Experts of a small language model.
Size: 11 layers, vocabulary 35687, 47.2M parameters.
Experts: 64 experts in each of 11 layers, 32 SwiGLU neurons an expert, a shared expert of 64 neurons.
Below are experts of layer 5 (counted from 0) of a mixture-of-experts language model. Rows are named router (the router's row for the expert), gate (a neuron's input weights, with its number), up (a neuron's input weights, with its number) and show model dimensions 48-95. Each number is 128 + 32 x the weight over its row's rms, rounded and kept within 0 to 255.
Before each expert's rows: a language model's description of what the expert responds to. This comes from a sample of Wikipedia text that the model never trained on.

# expert 43
Description: Table delimiters, function words. Pipe and semicolon separators in table headers like GF; GA; GD; Pts, plus clause words that, which, at, in.
router [146 153 136 148  94 146 125 132 125 126 132 160 172  84 114  92 121 144 131 101 142 161 130  85 145 181  63 179 133 100 145 139 125 187 166 172 145  99  93  94 150 115  85 137 122 191  74 126]
gate0 [103 120 157 116 141 110  74 151 179 151 107 116 208 203 128 151 156 119  92 147 129 179 180 126 161 180 145 116 102 119  95 151 161 152 148 119  82 126 157 149 115 149 108  75 141  97 141 190]
up0 [125 146 101 108 116 140  88 136 113  95 108 126 172 163 144 161 142 106 116  95 180  73  89 100 148 183 175  95 140 110  96 153 115  99  93 137 142 113 124  85 103 115  97  96 162 143 218 173]
gate1 [122 151 157 137 156  62 164 113 163 143 136  55 159 128 132 120 134  82  87 105 153 187 150 131 170 186 107 108  89 147 163 106 104 175 163 185 161  70 109 159 118 154  78  89 108 176 113  60]
up1 [137  96 182  89 146  77 149 158 152 119 155  85  91 136 169 122 127 156 111 118  90  87  94 170 100 101 126 176 140 114 122  96 150 120 134 126 106 158 134 170 172 103 128  93 133 141 145 156]
gate2 [113 144 138 104 106 183 188 122 134 137  84  91 180 143 126 144 141 100 131 130 148  69 140 150  91 131 115 175 167 143  82  49 127 110  84 188 119 134 108 130 153 110 211 155 123 148  79 171]
up2 [103 143 179 121  92 142 125 116 154 210 142 152  99 115 166 166  55 100 179 115 161 108 136 121 120 110 102 116 123 117 124 134 155 103 133 170  27 131 117 151 137 115  97 190  89 189 110  72]

# expert 46
Description: Table pipes and verbs. Pipe separators in succession boxes before "Succeeded by", plus biography verbs such as was, became, born, took, and semicolons.
router [ 94 102 126  94 109 115  94 122 158 126  98 154 141 132 140  92 141 116 159 171  79 123 164 110  82 135 130 179 145 128 161 148 145 110 130 148 133 103 103 169  75 108  49 105 139 187 142 113]
gate0 [132  99 115 150 145 141 145 150 172 126 145 110  89 160 165  99  94 179  61  71 111 122 126 146 129 165  78 164 163  43 176  30  94 128 148 111 109 122 103 176  84 105 151 166 132 161 170 171]
up0 [174 131  82 137  76 166 116 103  67 149 211  77 161  96 149 162  59 161  87 184 163 160 115 100  91 147 141 113 104 142 146 143 136 112 101 155 105 111 107 130 154 139  88  85  94 169 192  97]
gate1 [195 146 122 143  86 163 153 108 116 118 176 147 206 150 134 123  83 134 148 113 115 171 143 100 172 183 167 137 121 122 134 168  99  86 139 112 177 102 153 153 134 107 149  77 128 183 152 135]
up1 [ 95 140  50  90 136 161  99  97 126 108 146 127 107 215 152 113 112 151 138 105 127 121 104 164 121  69 152  65  59 110 128  66 154  75 120 179 136 114 106  79 156 140  77 175 127 134  97 137]
gate2 [143 135 180 154 146 161  89 119 123 105 164 104 177  82 152 108 178  83 159 178 165  90 170 196 128  98 139 139 124  79 118 155 147 111 122  61 144 128 114 169 173 118 126  99  71 114 135 100]
up2 [ 76 148  45 130 115 132 145 114 205 115  67 140 155 101  91 135 125 104 142 130 127 178  94 179 149 144  82 101 161 201  93  91 155 102 125 118 100  83 144 152 142 101 163 133  78 135  82 150]

# expert 35
Description: Prepositions after verbs/nouns. Prepositions following a verb or noun in narrative, such as of, in, at, by, plus participles like killing, taking.
router [114 125 171 140  96 122  98 101  77 140 131 111 135 145  65 147 201 125 149 182 111 130 167 111 137 150  71 175 164 117 197 126 120 132  99  96 124  85 107 110  72 140 134 200 141 161 121 169]
gate0 [142 155 143 139 114 131 124 158 139  92 129  62 153 158  68 188 158 117 106 127 101 105 104 134 115 144 112 144 164  87 123 176 165 140 183 110 122 154 143 164 141 109 114 114 118 127 153 147]
up0 [140 140 157 128 164 157 128 172 105 125 156 130 143 191 124 148 118 130 163  63 172 167 155 145 116 173 155  71 127 182 169 101  66 134  66 159 179 122 102 201 121 113  84  94 166 116 121  86]
gate1 [114 109 183 108 112 113  97 150 121 115  96 105 162 129  84 103 163 105 108 116 134 154 134 141 149  95 165 140  54 162 194 152 114 114 169 140 161 113  65  72 139  88 170 139 142 115  90  86]
up1 [162 172  99 131 104 152  92 125 109  99  92 135 141 122 143 115 169 142 143 139  93 112 157 156 122 104 125  95  76 181 127 143 153 191 154 192  57 112 130  99  63 156 140 120 119 140 127 139]
gate2 [127 139 149 174 133  86 100 108 170 149 114  95 140 151 130 193 141 135 129 135 126 145 176 141  88 144 107 174 186 171 180  80 107 146  86  91 125 212  82 159  96  89 116 116 107 101  98 103]
up2 [151 124 138  84 159 161 101 134 162 204 123 133  77 133 141 145  75 142  97 138 169 146 137 120 161 158 132 167 143 103 119 148 207 170 108 147 131 178 114  99 175 169  95  87 125 145 116 104]

# expert 56
Description: Commas in numbers, table separators. Commas and pipes inside figures and tables, e.g. thousands separators in vote counts and money, date commas, and table delimiter rows.
router [109 125 164 155  62  96  64  78 117 120  86 139 117 138 118 126 183  90 153 153 150 165  99  74  89 143 105 175 157 114 133  70 135 140  89 178 158  96 144 158  62 193 102 136 181 145  88 164]
gate0 [174 100 150 130 116 149 147 143 102 141  88 148 180 137 134  80 101 147 100 127  87 171 154 188 154 109 183  99 128 118  71 107 117 116 105 115 112 160 115 178 135  76  97 101 141 133 156 142]
up0 [128 100 164 112 187  99 116 115 105 102 109 170 107 136 148 134  97 100 188  95  96 166 137 172 141 140 160 131 112  68 115 103 179 146  55 127 126 106  86 206 190 135  87 174 120 126 161 168]
gate1 [131 154  92 103 152 101 120 154 162 138 125 168  94 140  99 111 156 122 158 115 139 134 149  98 198  54 111 121 110 180  97 152  94 123  92 170 123 153 157 166  99  95 145  84 151 119  71  78]
up1 [ 57 129 136 153 120 129 153 172 138  81 161 105 132  94 111  71 117 131 127 104 115 169 118 116  98 167 116 149 194 139 193 131 118  98 106 152 164 142 176 168 169 163 157  90 151  81 133 154]
gate2 [126 137  75 142 120 115 125  59 125 152 110 162 130 164 126 158 223 144 138 128 169 105  98 145 121 180 125 195 137 153 162 116 108 138 138 172 154 131 158 165 126 197 179 126 116 107 145 120]
up2 [125 158 125 167  74  88 162 117 116  54  78  91  98 197 144 177 135 163 128 165  99 136 129 101 119  96 139  94  82 157 144 202 120 144 118 137 185  70 199 129  78 148  45 137 113 149  89 140]

# expert 33
Description: Verbs, infinitive to. Infinitive to after verbs like seen, found, shown and seems, plus auxiliaries and modals such as would, can, had, will.
router [100  87 142 116 132 139 103  82  98 120 111 127 150  97  97 141 157 140 183 193 100 109 168 144 129 140  80 137 169 116 135 142 142  86 119 128 141 188 107 103 117 170 110 123 150 186 106 195]
gate0 [141 169 123 111  64 147 163 131 107 127 169 175 163 125 124 194 181 163 130 145 108  75 157  67 117 115 123  88 126 147  77  74 164 119 100 124 135 137 128  96 123  73 140  61 156 140 186 125]
up0 [ 95 172 124 180 132  88 151 158 137 148 181 129 106 113 135  70 114 152 143 113  35 102 133  93 137  73 148 184  82 172 145 150 106 209  98 102 120 130 151 162 118 187 139 136 128 116  48 155]
gate1 [142 131 183 102  92 115 174 143 136 129 109 145  99 113 131  53 121  95 152 148  63 150 145  64 111 110  39 134 152 111 101  90 146 127 134  78  97 135  85  93 123 100 122 138 100  82 158 171]
up1 [108 124 143 144 110 152 128 174 106  85 117 129 149 180 108  86 138  65 172  98 138 131  82  79 149 107  73 196 116  87 146 110 158 203 116 106 165 135 122 109  95 153 118 122 138  93  60 122]
gate2 [120 149 204 147 115  97 175  97 150  81 135 115 135 139 152 140 147  83 163 136 140  92 128 172 158 109 107 107 102 131 129 102 159 131 111 117  88 131 117  95 109 122 135 107 120 141 117 137]
up2 [127 138 121 159 146  67 156 106 113  38 111 139 141 199 152 102 156 156 101 158 183 142  71 177 129 165 163  95 122 134  85 137 167 109 191 140 107 113 136 126 156  84 177 134 100 145  98 126]

# expert 45
Description: Prepositions in biographies. Prepositions and verbs after he or she in biographies, like of, at, became, and table row pipes such as Mean daily maximum rows.
router [ 95 132 165 151  58  76 124 127  75 115  87 114 142  78  90 149 184 154 126 173  59 174 115 134 136 152  58 141 171 108 181 142 146 106  86  88 125 102  90 124 122 131 121 160 195 130  90 148]
gate0 [ 92 140 143 139 156 103 114 140 113 123 121 156 134 144 113  82 106  88  96 165 117 131 213 163 177 136 110 175 174  68 134  88 121 148 176  57 143 137 119 122 103 168 132  89 155 150 183 151]
up0 [137 127 108 119 149  66 186 154 134 116 109 109 120 139 122 100 118 147 165 117 135 142 129 115 146 145 138  54  90 126 144 171 129 175 125 146 120  81 126  98 102 100 166 171 154 121 127 114]
gate1 [113 101  99  69 152 148 122 155 167 136  78 117  99 102 139  77 141 116 106 140 133 158 102 169 202 155 120 120 164 101 108  86 170 104 167 102 185 105 165  55 150 152 188 203 136  76 166 126]
up1 [151 186 149 152 110 128 142 137 127 185 118  62 153  88  81  99 196 163 137 137 237 146 113 144 132 123  63  44  85 123 175 145 117 167  87 117 142 140 127 142 156 141 169 130 137  84  70 117]
gate2 [103 120 142 114 127 131  55 183  85 116  99 116 100 153 126  86 124 120 140 117  91 151 154 139 132 135 113 180 193 148 155 137 136 107 108 125 134 112 105 112 129 162 158  95 121 117 132 157]
up2 [102 108 149 138  78 138  95 156 162 126  75 113 150 126 138 137 132 150 193 147 131  87 106 156  97 125 167 109 167  70 142 116  54 137  78  59 110 111  80 131 199  79 128 115  95 125 135 161]

# expert 40
Description: Nationality and nouns. Endings of country or nationality words such as -istan, -jan, Norwegian, Australia, common nouns like wool, mother, football, and Thai script bytes.
router [148  92 165 161 112  62  89 123 146 126  90  95 140 164  75  84 179 133 102 132 125 131 155 116 112 134 113 128 181  86 156 134 171 149 135  74 128 155 103 107  82 142 148 115 150 131 123 167]
gate0 [127  97 166 146 110 141  94  67 115 129 129 143  64 176 133  93 118 124  99 133  79 111 137 183 171 145 126  89  67 201 154 138 151 161 143 146 166 152  88 191 152 139 151 185 114 177 118 114]
up0 [145  97 177 182 105  94 140 151 141 105 111  96  79 137 145 208 171 100 199 121 179 151 156 177  42 111 109 140 152 128 198 174 152 127  82 136 150 140 114 116 105 115 115 148 154 120 127 114]
gate1 [ 94 128 176 124 143  73  82 122 168 159 148 107 137 143  94  75 132  74 111 161 140 164 158  45  93  70 140 146 128 119  53  83 131 159  64 125 138 102 137 137 115 136 104 139 150 114 128  91]
up1 [104 183 122 162 158 148 153 114 178 111  94 131 128 174 146 136 167 151 170  91 223 111 164 177 159 143  99 147  81  96 131 186 112 158 195 159  91 110 142 141 177  66 168 209  81 123 139 145]
gate2 [ 99 104 128 108  98 118 156 103 107 156 189 135  72 119 115 147 161 151 121  74  63 126 157 134 118  90 129  72 113 147 116 129 160  83  86 122 125 124 110 160 125 122 147 127 137  86 136 172]
up2 [119 128  57  72 140 126  86 176 123 138 140 153 130 138 176 104 153 145  89 165 133 141 106 173 135 133 143 176 100 167 185 109 171 103 131 142 106 149 121  78 198 128 156 170 147 127 151 172]

# expert 36
Description: Street names, modal verbs. Street and place words such as Avenue, Street, Terrace, south, plus modals like would, should, must and prepositions at and on.
router [ 62  92 182 159  98 103  79 132 133 131 102 119 153  77 107  78 155 115 152 192  62  86 149 140 133 132 145 113 126  65 157  83 150 123 111 167 154 168 124 140  87 183  74 169 136 166 119 123]
gate0 [151 108 148  75 135 134  94 198 147 115 135  96 133 207  80 154 186 145 138 148 162 153 139 134 101 105  99 200 168 139 158  97 183 107 100  71  78 117 113 175 168 149  87  77 128 136  84 117]
up0 [119  99  65 147 140 137 140 177 128 103 143 106 179 150 136 103 186 145 202 133 107 202 139 112 225 134  73 110 148 123  59 103 170 109 128 150  82 122 155 122 145  80 227 227 120 186 142 152]
gate1 [141 123 160 117 149 158 157  88 122 145 133  73 181 122 134 111  75 146 162 172 148  82 170 125  55 204  82  59 114 127 123 137 112 119  98  93 138 130  98 148 136 128 115 124 106  96  92 125]
up1 [ 78  50  85 116 184 153 112 128  96 164 145  92 136 168 113 106  95 157 106 163 177  70  89 152 101 160 107 144 118 121 183 106 123 160 105  86 134  87 159 135 136 114 119 147 130 157  96  67]
gate2 [163 132 140  64 119 172 106 161  96 122  78 172 120 143 115  88 100 176 131 136 117 178 154 183 104 113 138 177 131  64 121 139 141 131 150 105 169 146  98 129 185 155 122  70 124 121 116 112]
up2 [170 106 199 173 106 127  63 154  85  93 114  93 125  67 139 161 149  95 164 142 145 124 134  83 127 195 144 102 137 167  77 114 112  94 174 145 159  97 171 128 101  83 164 182 157 105 108 177]

# expert 47
Description: Time words and prefixes. Months and timing words like early, late, mid, word-initial fragments like l, un, sub, and table separators.
router [ 89 103 136 189  84 115 114  56 113  92  98 134 104 122 131 132 148 121 172 127  72 107 158 105  70 102 109 156 156 152 141 133 139 131 140 154 106 146  63  99  79 132 104 196 139 189 132 167]
gate0 [127 144  80 151 121 206 117 127 166 161  89 118 122 130 155  85 140 129 124 165 105 136 147 155  65 122 110 139 138  90 127 147 129  79 131 115 102 159 151 118 156 154 104 109 135 173 129 101]
up0 [117 150 105 125 167 162 160 132 118 144 141  46 165  41  93 137 149  90 143 138 129 190 123 122 135 141  97 179 120 131 153  59 116 103 107 151 197  95 161 143  84 136 169 155 156 167 118 164]
gate1 [127 157 133 100  75 153 158 136 116 156 163 188 147 139 156  82  83 127 132  89 129  65 153 118 134 169  99 130 132  81 123 194  95 173 130  94  87 148 141 216 110 112 142 110 165 144 120 203]
up1 [123 153 133 176 163 146 163 139  94  53  90 125 130  94 114 135  90 139  97 124 141 159 120 120 162 135 103 131 119 176  90 100 176 203 138 114 175 136 150 136 177 120 101 103 152 109 121 186]
gate2 [105 126  93 126 132  92 115 137 148 122 113 141 134 140 108 164 151  73 186 125  89 165 137 170 132 146 170 132 125 191 136 111 125 103 132 111 100 146 102 122  93  98 154 145 141  51  93 136]
up2 [121 128 115 126 132 121 144 123 138  71 151 142 122 120  74 186 116 118 120 118  88 134 102 164 117 150 124 129 109 142 123 142  85  95 122 158 132 156 101 118 126 122 189 104 143  79  85 151]